config.yaml
d_shared_expert: 64
moe_layers: [2, 3, 4, 5, 6, 7, 8, 9, 10, 11, 12, 13]
balance_bias: true
groups_per_token: 1
init_std_router: 0.0062
lr_router: 0.00206
n_head: 6
head_dim: 32
attn_scale: 0.177
init_std_down: 0.0
lr_mult_o: 0.628
dataset: "wikipedia_en"
Below are experts of layer 9 (counted from 0) of a mixture-of-experts language model. Rows are named router (the router's row for the expert), gate (a neuron's input weights, with its number), up (a neuron's input weights, with its number) and show model dimensions 0-127. Each number is 500 + 25 x the weight over its row's rms, rounded and kept within 0 to 999. Numbers have three digits each.
After each expert's rows: "mostly gets" lists some tokens that are sent to it at least half of the time; "gets" lists some tokens that make up at least twice as much of what it gets as of all text. This comes from a sample of Wikipedia text that the model never trained on. Tokens count by the router's weight.

# expert 151
router:498514531507504502462479469510498517473461497476487483512521528498526493500477512492478486524493498482480483441492516526431497512480498511515511494539492474493528494529465451517505510474530482543529470520492465556533516511514474501497518470502542458510525549474538507552494520553533514481497481474521507483471505507494510472473504495472520482518508539521532444506468470521554488497526
gate0:538527507519500523498509527457489522494480489495536502492499537496515464488502490516480535530503509502502469532547514479484511514485491506521466502536515481496463491529564489476521479519463487489487493547531462547498457515490521581505502491507509478458507478474487533516500551495504507478502538486506459493465493499470532512508474454518484514485492476460542496514554447504518486529508
up0:515463473478523484536566504464490527448494509481463450483485486500482499512517517504511474461506505457495502448510530493468516476524530436505550501494518495476471464491515501505519532482518501476544467469474504489485512499542491533502512451540499507520489514494470481481524524497499451491491498514509531455534509491484513510481493532548488468508505495493508496472515497542465475458529
mostly gets: "Rep", "Other", "Pl", " Challenger", " pat", "Par"
gets: "it", "ir", "ar", "at", "ur", "per"

# expert 180
router:506507500512496501450505480481513496496474491479456489473518531504515456500458512501452548491518503501483482473498485471466530551509530483533517479515486520513546508535489507517525518504550495498514485502475491527516527524505480475497485491476500476468577500458541511557553508495506504477502475480547525510505493532482541509499473487489479519480542545472501468544498483483543478496522
gate0:440520499477474446520477496486500524507499521497508519476535508450471470463485463509492491527508480501488469562500491530512515508496471515529528491511467493492530498453481492542502537512533505510499491518464530533535449517518544475480504494527503520456503514477483489466499497525503442496468472532462528520515559501525478502510527524485488509529492488459528508489530488515467523469496
up0:475495519478483467476480527454517535561500546506461494464500518465484466480475478524514538523509486487496476542465495499483516494487506507543528503509456476497494483476507485546517515505530499474513502501453529533500508532524525472516489474506515488478540529448511520471521514508496437477500515505460504523537541506519499488552520545484492482496527478483515508504549495505495486447493
mostly gets: "(", " (", "^{(", " (−", "(s", " saying"
gets: " (", " \"", "(", " [", "\n\n", " =\n\n"

# expert 153
router:544503504516489495471489488482476495478458481506484577509526511503484469513465529517507518516490545505485478467515506498464528540506524477537520466492493515534537523548473482509502520509525508539513471515460455521538493519489498483508486506487543489492522511454531527531488499500468474513539463481527524508481539486508513465496533503490501493488539540504477430538476505530533476480497
gate0:506515504496531490505502516485483522495488477522483487488507530483469512525479523542534532457513469508519478447471511499495464505505496492543460483549525508500505503491515510487492508517532521510474503504509497533467482526522486477539517474476482536494538504506497535527509478509544458471517480473523544439472468487499491482483537473495478493473494434504445446480453491443487488498487
up0:488485499520469484534542443470502506551485503495506511505475503433512541506491455485440525474548488456554427453513488481485479508462503513486539511486467454544492494521482498535525509541465479481528487502497473505497476512534484519459517516482488476484488482480500492502500508487513504484527530491514441487533526515501519490483480502507520493488499506502486479534530499495502525494500
mostly gets: " rel", " fem", " ins", " recept", " illness", " deleg"
gets: " and", " (", "°", " n", "-s", " r"

# expert 183
router:529531502508540516463506515559505524497495479469460507480501492529488478542471508469494496524468543506456481500524522510460490549473510486516476507504531500491525517521487466510507486468547520518493494539434492518537511541507486505502508494489497475465532515466540482536503511540531504495505469477504532478515491569471489489478481485493510525536515523493506477495522464445501464519480
gate0:485492481464490478532515500516511544476517467482486461484555517512534471533499486496519473514534472481486476523493506500479501533434514519474503466523505466503480556483468521482524503491500510552474548498479521488531512489492552533508495554501468516482478505483519458522534481489475521506474539497500496537535473485513493483478493511457472486474518524474511518512494514468485500433483
up0:487462521493466454517529489521487482489479507485528528468561483502472531483499490495479475496529500546496443503516479508501501543475470512498527501483549523511515565493466479516499536463506507513484532545470505521482417491478518477513470502494500484486531513513487478489516470447496558497518493457485519480503501522515498484495508514463470499518475512486520487501551493512505460474500
mostly gets: " Arthropoda", " ago", "citation", " Animalia"
gets: "–", " ", "1", "19", "°", "0"

# expert 75
router:526510496496475538472518533510508487465493494501497491496547548485502472521472497480467516531517505502470485498532514467459510534452510474502478443510485486501531490554515492545495482502523536528499506483468434504531506530512494528470495503446522485467536557446542479485493512510516504501513487492527491506468512554475525497489465515482505486515544532493493471544490503517521498515489
gate0:496491507466536489492517506504529506541507506500491483460492509511486474541498515493502523495539496459527500493517518434488518470485488519512505464477489512479451467531558536496529507491525508556471522498533474476531530513497493546502475546483475476504440544509506475488498493475462515522511500507558474477490508534528537492449476533516473533453505521515495486509505505496507472497476
up0:496531525520450535482502528460491476503496497517517540506526501532506495534458510507571506491486536495539487501524506513487545460512488557522505481522481475545489471505481481491488500524490468526494522500555468512472510503510544496506540479519481509516491526489526483508513478516538519536537491500547490484483479505478506525469501502473459491445534472510515479538464473555508514485512
mostly gets: " ±%", " JPL", " Bobby", " Qualification", " Goals", " Yes"
gets: " ", " JPL", " Final", " Candidate", " United", " Yes"

# expert 116
router:506503519481494493445478494498511506469480488494477515492530503502522486512466518489487506523514519520437464480502531465439524527462478510531511495559467518517524471558469466514522521495525547534519514522474465543498480538478491524498512505505538466454551498477545469500500514531514502489481506489511498488480494496499501469522507482440501476504502530519549490510474483508491467464504
gate0:538501501483473483503501497476544496445490486473485527478520483501491533493500557469469494454530485491480495520478448471490521508478473510511532456491503480499485505538528458496556496505505530540513491499506482486488520517512479498483517513437516511448490513488524456521499554501477546508508515476497495491489515506495518520505485502447501482454519468475530464500441466540488487489475
up0:475466483511519491509466512492461527503472529520462495484508505444480492489488459534551515528493519520514525443528549497468495501483530514503482510434488522517498513456499530486496504490532472463504526511478532550513516500535499532522522492518497486545522481523475530468549487501512474494520466490517501476466476480533505501498533499550490492566491500477504520494506501455500494499468
mostly gets: "which", "Can", "/h", "'re", "see", " some"
gets: "S", "19", "s", "H", " which", "C"

# expert 49
router:508520488532517489489540496514507495476469458474504496492553504527550451543505493493496535479465524501490452510510505475469528526512484514522504426488483506509521512510467473524517554460505498506481489478494476518517532561485494504517519497515518490482501511488545483489539513529512471466549495493550505479464506510510498482472486530503510508500531569521499499494510466484498465546482
gate0:496478511506472495511502550474526532465502462537461503461475482482492500493491515433520547496496565518488473518496482470473451505487487545486552453470482457476519550502485514502471496475533459493468527494479503478514509525514489489503512480485532487484521472488513484557496523481529475523477503458518511522456497487484515503467509525503535499498548506540492504475503497511521511518515
up0:508489543465521491478506496507454507474525505500503496491485507495499527477480494482524507490553521459483487453465459511465477484496473506515472475489480488529546521525494502495493492483530492518511467522497537488515544507496539498511464545447505501489488551475494490511488543466457515519438499493547448498512530475484541502483540512564499496491487482509504518497476525516486459534471
mostly gets: " refer", " prepar", "eg", " manufact", " ad", " Stadium"
gets: "eg", " to", " b", "'s", " at", " state"

# expert 115
router:512528538497479509469494475509495517469456478499483499491524508492489485523447530505486530489470470487462491475501514478466482517471475482525542460541486489517504506536458496544507492505523492509548495525478504475515525510489468495494502501473514489506536540470593482504487515494535501479511463474493527479453494538488478477507496497513531509517536568510482462534477463474491506511520
gate0:518493526528505483482482523554504484471494480443479470501516485457520529479521490515505543500546541549513494467539513505487535546447494519516492488487503519504462538483510532502467489514502528479503543487521491567515533475513454516440496456491518459477498520479491519474480515501516539468498484471502507478512531511544501518510507509519512500527509508487475524490494484471487529536524
up0:465517498497511483534569474490499487534496526524512497501499484539456474489511546436494465494461550447550501513458492524519506455502491489507496527471503524485490483510522465494547505495497492479476496481451495495521507469495520512520547523497512520500501481497467474509542471486474460502527496522525500467519526505461481480551482505483483481459459495517491481507492505508546532483484
mostly gets: "W", " Teen", "-t", " Tw", "Don", "-th"
gets: " ", "g", "W", "t", "F", "h"

# expert 20
router:518513498490518523471533484506509485436473503454483491489522522535487492529486494487441526478500494497480518465515522494478545535470511496491493497494496504519485510517520470524519497503516512489492505524460466497512497585520491511502507517456549470462557492445551508504519508525507526450510483503512470474474481519525494501467496501471483485539532545510467499548483477502525491475487
gate0:529512471490512483530495473499480519467499516518507550459506492482453452523487512522498490479513505527481481494485487505507475476481502514491476494471465469539498502506463494465553497523535467512507501479488509538501553499525516501518453503516518534521449507513480525455515487498541548507510542513471503523495502543476525487481514500548488479531486476495516472515522479519543450568527
up0:450487474496478492475503475491489513508451514480489518522488499522496512505509487446564504508496496505478478482513501503491510501467523472518505508521486543556458527517499494541528518513503524497432522489502471477492487499511495447444539489543561500510436552480481477507496483475474516490484482500522494501515467487456510501487479513529512485459538516476480473463499503478471506514471
mostly gets: " Pld", " DF", " MF", " FW", " GK", " Turnout"
gets: " ", " —", "20", " MF", " DF", "19"

# expert 175
router:528502505477470545454528464535515513487472460513488507486569502516509491510449548474482525496500558466488488479517481492464533547492494491522496467547485509521502495506494515516551491457518496505508511509466494497541497550518482517502514490496530443472540518491495503512503539515527487478491474490503548502468517552497489463478519529519467478526509540513492483518499496492535487487509
gate0:469519493475470520465485511476505538504521494502455506487510537449548514520499509484522503466490489506537494497480491540505483473486470498511502481577478502532501459512497462474514492516523470505504496500505473514478460489517444459516496459459505474493524460484509449492546507539498475451485495510482485506527506498499472489541485517471463471495477506503482484507468475483436486515463
up0:543501475484500520499524529513539543486520512467503468475513487507579498465509473491505515521534505539499449489497509509499536466455439489504468502524494477508506480508503500507532476463480508526542511526497499491516514502508472437556501474467477461495542503513457474492510515500517530482508467457477511535518530523543510502512540543505491515504477502520549501484503496501501485482505
mostly gets: "',", " friends", ")},"
gets: ",", " and", "),", "',", ".,", "\","

# expert 2
router:519504503525492542490509473507473485469497470481443515495540518477523478511502475486470534493460514507458504469492517470470531520514525479481477484523471495544505440529518522504530523493520501525507476493485448521553498549514474512520521473504517467510530508457552491512523515499517472493483470464529507503525488521484496476509472507486501502550533506550523469526459484527498455512528
gate0:498503518489499474470508489526450493476507451506537521489512496526512551513516517481481513486522511480510444476517493478511523496472488498523582516515523486513502484474460542516528512502510530469484538550514504507481473486491513482541536505465492473469465512482505494466466545487456504511494507467477481496508514513462539520484494500530513510503493502463496493548546552508555467509518
up0:481495503515505537515491527516483532469479516458475460482520514484497518511499501472491511502491452542552484465476468522509484472492514520532464479492511477464500496523514503488522498450481525515559458524509565534492528489504476531531503506518496507525520441519482483550503481511512502521534512470530484519491517443485485498476503473496476491508495518467552497495520463518510530450466
mostly gets: " New", "New", " Buffalo", " Yale", " Seattle", " Miami"
gets: " New", " U", " National", " The", "New", " London"

# expert 107
router:489483509510490538463520501497485460490465512450495512492524511542502473527441532495456543509500505510484507520513493493471539558486492514544527480542523500504512480489512517499501503466495523508486480495464473521518488494526472525494503515478494521480553524460510477486527536507505485489547466491516490490475519556481536470489497472459505468508536526501490473562509531518533448491521
gate0:477496493496478461466498470528481450468544469491487453481503484492507495473490472495472513547493481489473504520509524514480535494544485456494448486453529491491488519527510506501483515491476557519453484480476496497516526515496513482503496458512493475509528496457537511467486492512491519495511548464499524490534571490489551487476476562485510531519516518485480517521508535493481469485483
up0:508506493484536509521515481482511526525484551497499488473504468490497515490501475508452485472510465459481515479489491489520484505487478490525486526512491514480474516495497519483485460495520516492523489521492493572505437493518466487527500521448476523467512516532510481491534500491538522457553488526486490468486450480517509521547482492549507500481503489499431521560475480563485486482500
mostly gets: " |\n", "|---|---|---|---|---|\n", "|---|---|---|---|\n", "|---|---|---|---|---|---|\n", "|---|---|---|\n", "|---|---|\n"
gets: " |\n", "\n", ")\n", ".\n", "\"\n", ":\n"

# expert 52
router:535484501475509514472518502510490511453502473486495506517523523501500481508511518506477525516501543491445475498506493483464543499487513498552490474526532484510512499524516478509539511468547539524524469490488516501517526514497501522533490463467524454491535522474544490484547541533504470439537505476500515468475491535495508448478510467496478515499515536512503480504481441492527457516546
gate0:537464491479474518426495467533535552502524509485469507502541501462507498508459499560474502488513500477511518470512470485499513537501495552518504485560470488509462496490527495486517522476511472514525455469499503496505479498524469525483521486514501548467465525511515533514469518509506491510466459499518463507513489474503520536506473513504501456486468518504514537500529454451500491516491
up0:497510489507517496520483497503491484519480508490541531510466498542488483497499500447516507492535469470507501563448513517510537495499477497508517484472495521506520488526472505551480462523459499524474477581474476495493532501484541490492494546508503477522525492432513475507516482469522515519482520515491540489480506594513543500451500484504476488478517508479491503479475490511515505497490
mostly gets: " February", " December", " April", " July", " November", " March"
gets: " March", " May", " September", " April", " November", " January"

# expert 56
router:539520542499489512492512491501506487487474497488489512512528500522498466495508487493443526476501528469485496484531517464459504553528480449495521503498498498537552476545491499518501515504531536493523497525451486506535480561500501528477476534494538478477535513433529494505527536505523484525513471517480497468468505483528493500521520475491494513493523570494504487542473469524512479498461
gate0:505496473507493475478482468466507525516492457530454500484515467512503489537494536480506505457532465539488487479487520493519548494517516538480486504456487483520540489541447489506522524453526477510521519492496470535474507516509495502511529512514536471471489510490503503491506502463504520510473503513532526522512494468486517501548508519487542420475460495444533479520483475465484505528538
up0:544514513487557517548506501516545469502495479518492506505504513492480473510503456528516528488514508500523516471510520461525484486520558488490483504500522485437554476481475499487517485499481479557533527529503492560552484500538543518493493534501507478510486486475513509540488523484533475499493490520491512504470523546552512500501532508469517525467501497479540499529488502528551506508528
mostly gets: "}{", "xx", "ː", " x", " //", " ×"
gets: ")", ".", " x", "x", " -", "+"

# expert 135
router:489525473503471506496485498509499525471499485473470501510509526514514504532479507499484519478511494533513534491502519482472504515522475495530499488496492503541490481539517492543535511467519540502511475490495451482515489547495454500496493493460526479437515538496503513527526526529532507490519457503574522507477503522514520470481488480460488492503557567527469467550515497464525467534535
gate0:482501471500482497430503489512506519520475471479455493507542536504513482505525461479538461496478528537531513456467541483502496495486526516510559500511479493523530511423505499478520511466479509470507525493527491470498519540501461470508480482491489476480524510500498481494475548468496523502516493528506487532475484493529504503467479551502481483524514447488553492491536523476513501533473
up0:530515489497484511453506483491497502411489491468504451517500521489563496506516485488521494487501482530543529522484520542516525522488549506479539489540477514492505521453484516510507513482494499511506534513497474484477497569485511439497514481481505504495480491501504510521479512478502508496490447490514485476457492498555516514463526540485515504481484543509544507475567505513514516487511
mostly gets: " wrote", " claimed", " stated", " presented", " tells", " described"
gets: " made", " won", "ed", " used", " played", " wrote"

# expert 117
router:526508526548515497487498493531535511476483492477494548491512504528518465510458524499447546489464501520465501484518554491478508551479508463529492501529506485535509502526523471512574523489518484510533499526504487517499497540497516483483503527457547455500542492482537495530511493512512486481542468497500500499468520574499503487490491491536501491520519512496505506546487488534538474503522
gate0:551520518516502468453480473527463487489531511467486479491498479501508524481515516436509512561521518511507490542511472488497503502482488481493488528513517483480479471546473503503515454501511478519480476462491514525519519469484508512533486498498496495485500440482516490533500532481507522501488479480540490482516476528495477484557531495524463558469465499483518475499512519482511474566562
up0:478513489479523517538501494466523443493510505515487512527522511470460473512478503528497495448486520483522512440457504498528508464490505533521495508489461547501470459445490490488483523459538544482478487485490492501482493518498469490474511502520487506550532518487462481487509458491471522465468481509507525489508493463540505482453438505465504513528502466489469505500481492490522498487444
mostly gets: "Ch", "   ", "W", "H", "     ", "B"
gets: "B", "C", "S", "M", "H", "G"

# expert 86
router:501485511525475492475526469520493521510485502507458523512549537526500467523487533492495558482474502504454485483512526480477506522490512486578522460531472521549505520510474472511528523474506528478518466519502503484509481568474487511468476492461519480488507527509564496511487505502519484482526496480500510540479532506503504476491484467518518490541543542512466492539479459492482481490522
gate0:519476475488470464506480492509535499509491505480460517454504500520473495545507495460534500506473513498449531531464512488508459518451497521515491477526536474492471515485513500516484510480493494459525507563529482486438490476452497464515473505488542508480515523490495486451453499478518460443510526531525508473499520500504496494519489437502501487510529530539489472495503513495455516513491
up0:473526485511505525489550511520492527517495509487483509467493516503502506510458468509488498494486520478495528539499521483497467500499493541462547523530506520508510466527456506415471496507515453462456531495525516519539535527490466505472446513513473496478486485551508491466517504540499448473502487460472507478516513473505505481515479475501513546478497517491515512525534474452492470479516
mostly gets: "-b", " sw", " b", " sp", " reb", " Bh"
gets: " b", " B", "b", " sp", " P", " G"

# expert 35
router:505466490477481542433539486556486501496482490495469525532523518496516454502485523484484469475503540505494479482531490501465517512489480464533512461494506502508548499513489489543538517504502496474525494495448505547510479541475508506499489511480521449484566495475524510533521547534505513461520482525543538531470499506499486488497520471469515514541518528503502473525474517483518486505489
gate0:521435493479549482481512468514521510493512481500511502495513521477515518583471540501502532497501474502518488476481508500510494516470532482516454523535469517486508470520501514526474499514491516534486505509484519476533485483478465464507519503458490479503511523447472459496513490470521480456510526494554527471536471505498503494433510508520445533481509534479467529473483503492530524512510
up0:482562535513477542525458493485470493491516513477478457463523515500502527482501480523476502523498498528517493513471509523499514462537526506503523506470514535514479503479541513484516465489494519532523496494535469496549500521529482488455496503513463514489472491540538525468482443452499496491508492500454518478522483506529528535500480542466545464474461532515515480480532510517490459466496
mostly gets: " areas", " students", " schools", " parts", " cities", " soldiers"
gets: "s", "ers", "es", " people", " areas", "ors"

# expert 69
router:504522544522491506481493464514503450477477518499459533487504505467492477504486489505451528479480532483459481479525556502463485513495521482510521505497469507547545485515492452520552495496506518494508477502497494501541481557490488514486477530485541477489526517472530502498518477487509456495522477482462490495475494524519538512493469490523536467478570532534500504552499494518516451496503
gate0:513549452488496511473492497560530493518525496486534516457461487503493535508535508501529506480509472491447512519505458528508513527456487498497512501506494469520518539482471501514533477515512507491489491497466548525544517486502442491517504514494492482525537568495501467555539492500445485473466497510562510492511520524488555468492500498481512493498499488509502478521510504515460501492533
up0:537526484458474488473510521493548498515515510556498462497451479487504519484499469477513506508473508554534494533504503523549535497540471544545504472485508526469515498508474504497538494497510484485499498491498533512498534452532519498522480477542460499507478527501473511522545521516465480503495554488518481517463482535487492468504491515533468477556510521510471509469510516474493459487471
mostly gets: " Bh", " P", " G", "mathb", " B", " Soc"
gets: " P", " G", " B", " F", " C", " D"

# expert 9
router:506526485479499502487464471509493536479496485473485524535508525502513474531478520488458529484496531518490498531512534505482505488505477498522521494523505479532483476542518504561519502483537521486495471512481472514514519556500500527517496480452545475467515523499528516546526520495511450467517484491551490502512530520511508481486515488461519504486527568523450463531509459452509494532542
gate0:489476465487475488497511525486478529501466466493519496512535472528505506509546528514442499505514527544575490496465474488493464515501470483478532482462512478536501532528491499488536525512493501502508541514519501514487487509503475513518514515511532463436499542530534543506512475498515504508520534534507496549480554523472483524511455512519525532495472534495503518525500522498522483551509
up0:508498465540536513489515483481479538487491488520494526488456521535515521489518477499495536502481452500465488506503533494504522487492472453517510503500491491490554521514467502511532470477489519456478498507515478519465467476487537521517537529460510495572492480513499465488466501488496519541468487493509536479485480496528516518491511544512508561500514478509517469498553457510484512428528
mostly gets: " began", " continued", " providing", " provide", " started", " resulted"
gets: "ing", " began", "ed", " started", " continued", " led"

# expert 43
router:522516518531506525457488478543491496498495518466444532514486506506490494514464523494473537491474488503459479499537533466464487517468494496504527463534494492530507486501476487519559489520534504474522490523453501519489523523476503493497528507464531456449539529480535461503526491518489489476540508507506504508488506536500545492499504461539511460522544526491466462507485488523529471549490
gate0:482517497544513547561487457500520503511468468486496506474495534521499449510478519532490497539536483488502504501464473520503490509503455522476489488529482513495524503492490500499472535494493508555531469497510506517496516515507491467490478538484498511457521485513480541486464513499499508463496500507505537464553493522556482474529493489495490520520466501554553484525485499487462434538465
up0:514465448496492526506479509461505504529476520477482491481545498480516511522498510499482515480494481509527540497506473514546471495509507513492548485524478462477486522507489495541473482515513530466530513512486487463534531489460469461447469508522558508487488513504463485504463531505491539589461493469477479560485528515484503507498522473499532500510483509456509472494516484483510512501479
mostly gets: " S", " J", " L", " M", " scholars", " Vij"
gets: " S", " L", " M", " J", " K", " R"

# expert 57
router:538514491486485515479493490514476490471496459437501547484532505497469474507491501521462510502492552496447486475548511478463527529517511491534501483505502511499518493522462483503532496486507525494498456503466491495523490533509516514502491474506521448480548526481577497521469524552500484525560503475490516487462497537497493481489501481483459516514512547480509502533479488491546472516500
gate0:534517484505501548532553486518479518538496476490523547499546509514498501538497487487494529463538498538507475512532514502499477466512481529519545495476482481536517505484468519517548480525500520481513505485511523544501517510561494498514501492477518475443535511494492472485475484485479488482478503530552524464493485542521537485512478480527544480518461516508488508424486523518500507511481
up0:505502504518461483515531508504484468490501459488516556496512517465503502519538493502472478486522499521506473494500496488480504494501500501490504490480464455500493449497487434514514471505489503508515444418505501495491497512542537488514521473475514456484497514497565502454512478521484494524513517521505487495484465506464504517531548470505501516482443504484462538452497484509511497573500
mostly gets: "×", " February", " ×", " December", " March", " November"
gets: ",", ".", ":", "–", " |", " February"

# expert 28
router:495528498526466509478467486538524470475469503486496501527516497485460484527451528481443535510468528496482510496506533479461500536508518443492492490497496506544562508524529496512511508506515509498527481472475456515509515546512488508490490546471548468471552518466540460493507508511486497505533471484509515508512522534486517489502485460500494510486545541498520513561492456522493497510508
gate0:466516486517531478483461546553453483456499460502492496480492464532506491482483491539527471517518525478493455512501468513492504498513509476508536485514540538489485487481495501507530477510508525479511502505493458493482537515469483505524481506499501527504539483512508487449486522491499475545507520510507530497503495517427467494499440507476460517530520543487499501539550484452464539523490
up0:515477505487548478518510547504460521562471499485502534501498508463505530500478458502520473514497487502526511476498501502483537516534512485535492482486455521515526515474501520512496536456472489530462519500562528489545477493490494470492507499473463494514464495474533546521490465536492464490465494539498525529477511487554489461472490495480528508535487491498499501512493551451517499463479
mostly gets: " MPC", " Lemmon", " DF", " MF", " DNQ", " Nintendo"
gets: " M", " —", " L", " W", " R", " N"

# expert 18
router:500512491490473517471479490510476506468457475521477511512520519466510489492478523521470522511480494478478481496513560498452514511487491514486521481523481521512519446540480480500542517519501481496528477517518462485549539515496444549492489514525531501508520514501544520526502488521485480485525467450506498485470493533482541490452494494478454553543563509500483470528494487475520464511498
gate0:479516502488523520520521498525505524523482510516475476495491473513553514542493528489539506428550514518491507522496525500448521532513493493516466447547512526526496500522503475496491505432511498488517504542497481510524523512464473488517486500463501518451454517514496508511530495466498488491479478441475482511516480504510503493439513536485510529490529508504434466481484493530528487493512
up0:493441519500515533499487459460501495509536516496528501532488484467510563517496530488508523492525508528495508488514501487536482484536505499507509468492529488507509452470493503539468517486511484447556536551493469500530505501541495541491504460480510502499469508510444539510499533495496480506487494448493480485525464542475535503464477496486506519498524511557486494454518527456495487519508
mostly gets: " Civil", " Human", " Royal", " Jud", " Foreign", " disp"
gets: " of", " National", " Best", " Royal", " Great", " High"

# expert 88
router:504517543498499497460490493505465510496495482492507503497567514490509479488509504488470505495520482499485460480475513476451475508494504538533519490506495498545535491545459473524541505515559483508503495522484514520532494561541489495463484475489512482495513525455555529509486482515505529474515481475557552478496486516469523476497486488488473521531552557503504455526479485502528502481496
gate0:518504519517509510478478509482469461497506470481553521487504533463543491525550505506494491493531473497488531493468515511471532504542510518529534504502487486515496510520444478493532515474526468499517464474503514494541506499481507529464481503493471503462466533458512476514481435498486528472504481487503559456554515545473471456512538500509485481507513524517525480488511531521512543517507
up0:502482485482532467506481526505487514518504523499555511472492492462426470449521464502522469519508524507544477476493469483472509467501442515512499518519528555484552509517497530513562460462506518507478475485482459549513513513497510521519495512482462484487501513499495515499525506472498516532488503516507445507484479520544461482504506491490490465468486501472543488514509504494494508552490
mostly gets: " un", " Un", " pro", "Un", " sur", " mis"
gets: " un", " \"", " Un", " ", "un", " non"

# expert 8
router:523501477496509486461525512548477486495445480452487509500489559509510468501473491506503510495482498480455498494465504489483541516534493523518511504524488540526499501522463502474513495505523527513514468490460445513513531524494482529489487495479532446486531529460520474530526528528518481449529479461526535492502516562497528491466519518494510502517500532531491487500485510463527450499541
gate0:530541473501515452501535488571523463471510472487528533505498520511507458495457490484495475472478473510464489492494496471503551560467559491491497523499506480494504509524454492465495508496473510504519497495481496522502502505529462502517468515501517531488529525488498508512539505485496515485508476499545526532424514463488545488474537502466505484513474505492510477530521511453479515483469
up0:495482490479481517512481511469487509502488517497459475467489493446476533489526488502496531532514493457527478517547485529455480465486466492499480463533524534503502515485502487516480511528511469507519498472539520484532516491483531540482514467517514477537527474492529477498481470535509488516463539480431488478558510526508504506516468486543497504468546512519509480506467530556524493519538
mostly gets: "Following", " save", " List", " of", " causing"
gets: " of", " to", " for", " as", " during", "age"

# expert 38
router:520498516499518552454507482518493533471479474464490469512535485476492482490445495491483499465506536514491505458477484440471545501489468474530480471491542489537513514500485478502557518470500474483485484492493462510551526527488464495495484486458506457478547555466511477498533507511513505492518479481515503470471533496515517474490533526508494498514517492496522462547498487460510466502518
gate0:510506487496476459466448498520426537476516499464493519513489507495465526489509516536535556520521511461500507475503536411469555508489480460472517504485506473499490495475511472495537480508499495506472462499530488510473497494505522529525511472487491464457555492505501520488520485459476496485537472524509503494504506480517495515542514507540490479495517497514481475502516455505463507494475
up0:468521481517513441466486524486459530529526510479491517545562490501476539486478465517512536477465506518473486485479490446499525471510401513515498483549514509481463513504499466487526481494549501504497480461504517511530523471529521512522541500473470477483497477496515537490518467502462477539525497514539505500539527509519515519503495512485502501479504499500495486519492479504497518534483
mostly gets: " album", " film", " book", " company", " magazine", " song"
gets: " film", " album", " series", " band", " company", " song"

# expert 173
router:509502481532486518467505504536525491499496488451457525492506506537493429491462505520469503502477511489499473502534517494485494533500499525488499495538495489525464497538488476541505502515505517521536482514497460517543532532511502518515480531502526458493526512492533506539538526529545497456544457480564510474504501547488510486449539497461536475489505505508505481515514469457508508510531
gate0:498498474527437519490511464509489500456512495494502459528494502496475466453506520510505472481485493479485463471496496525453518567452499505444501505502484474503512478484521526558492497491476488515532518479484482486482495585500512517518468503504514450447518504494509512496481534501521472510507519460518496528503540513480478486501528480508500480499447528524516479540461485497510517501535
up0:494480508466533488512510531558502493530505526526533502521499507516537522527505505497483530540520518543490563466479535456527494512513504504526554484514477491481509510500449480493491517484515513505528480503495497538519502450511489501439527491548478526542460521503462460517462533478479524530507501501454511535489521499520493507512451471495496487483551510455525494517503507504475486518497
mostly gets: "Reception", "Other", "Notable", " classification", " Running", " Notable"
gets: "|", "-", " |", " with", " of", " has"

# expert 128
router:488501523492481550471524504529490469475452498482488498500515528509499462497461532499460511486512532500494505511509502463440505555514493470513509490494499476542539492497497495517524491481548535483508499526469487522539487537515456568491487494487505467480539527447538486496537503532512471483522479500488506471463545508475511489512502496471494510501551543490499480554454500499507491516479
gate0:451497515496487492489468477512534541509496442531473526491468496512528471523463485499516511497481521537507484528520476525500509485488528472536516499525508493483532477529481496494475474488530508540510498499456469520488542518476517525508484466498501522502493527488502435475532478506480537438534478484496535545494541493513500472510463470506497491529498524487479540527530525467458458476535
up0:522486496515473516466545504485510524505501491504493467471541482462455508513578464502492511469526506487484517505482527480508552496494501477497526476490461503465517510518519476500538521473486447519495489464496550512461485478521484447542528461498497491490506505518491509519504500460491496558486515552468521495488484495462522567512507525520487521492479467531473484498483475517508473527512
mostly gets: " |\n", "%", "/km", "|---|---|---|---|---|---|---|---|---|---|---|---|\n", "%\n"
gets: " |\n", "%", "0", "1", "2", "3"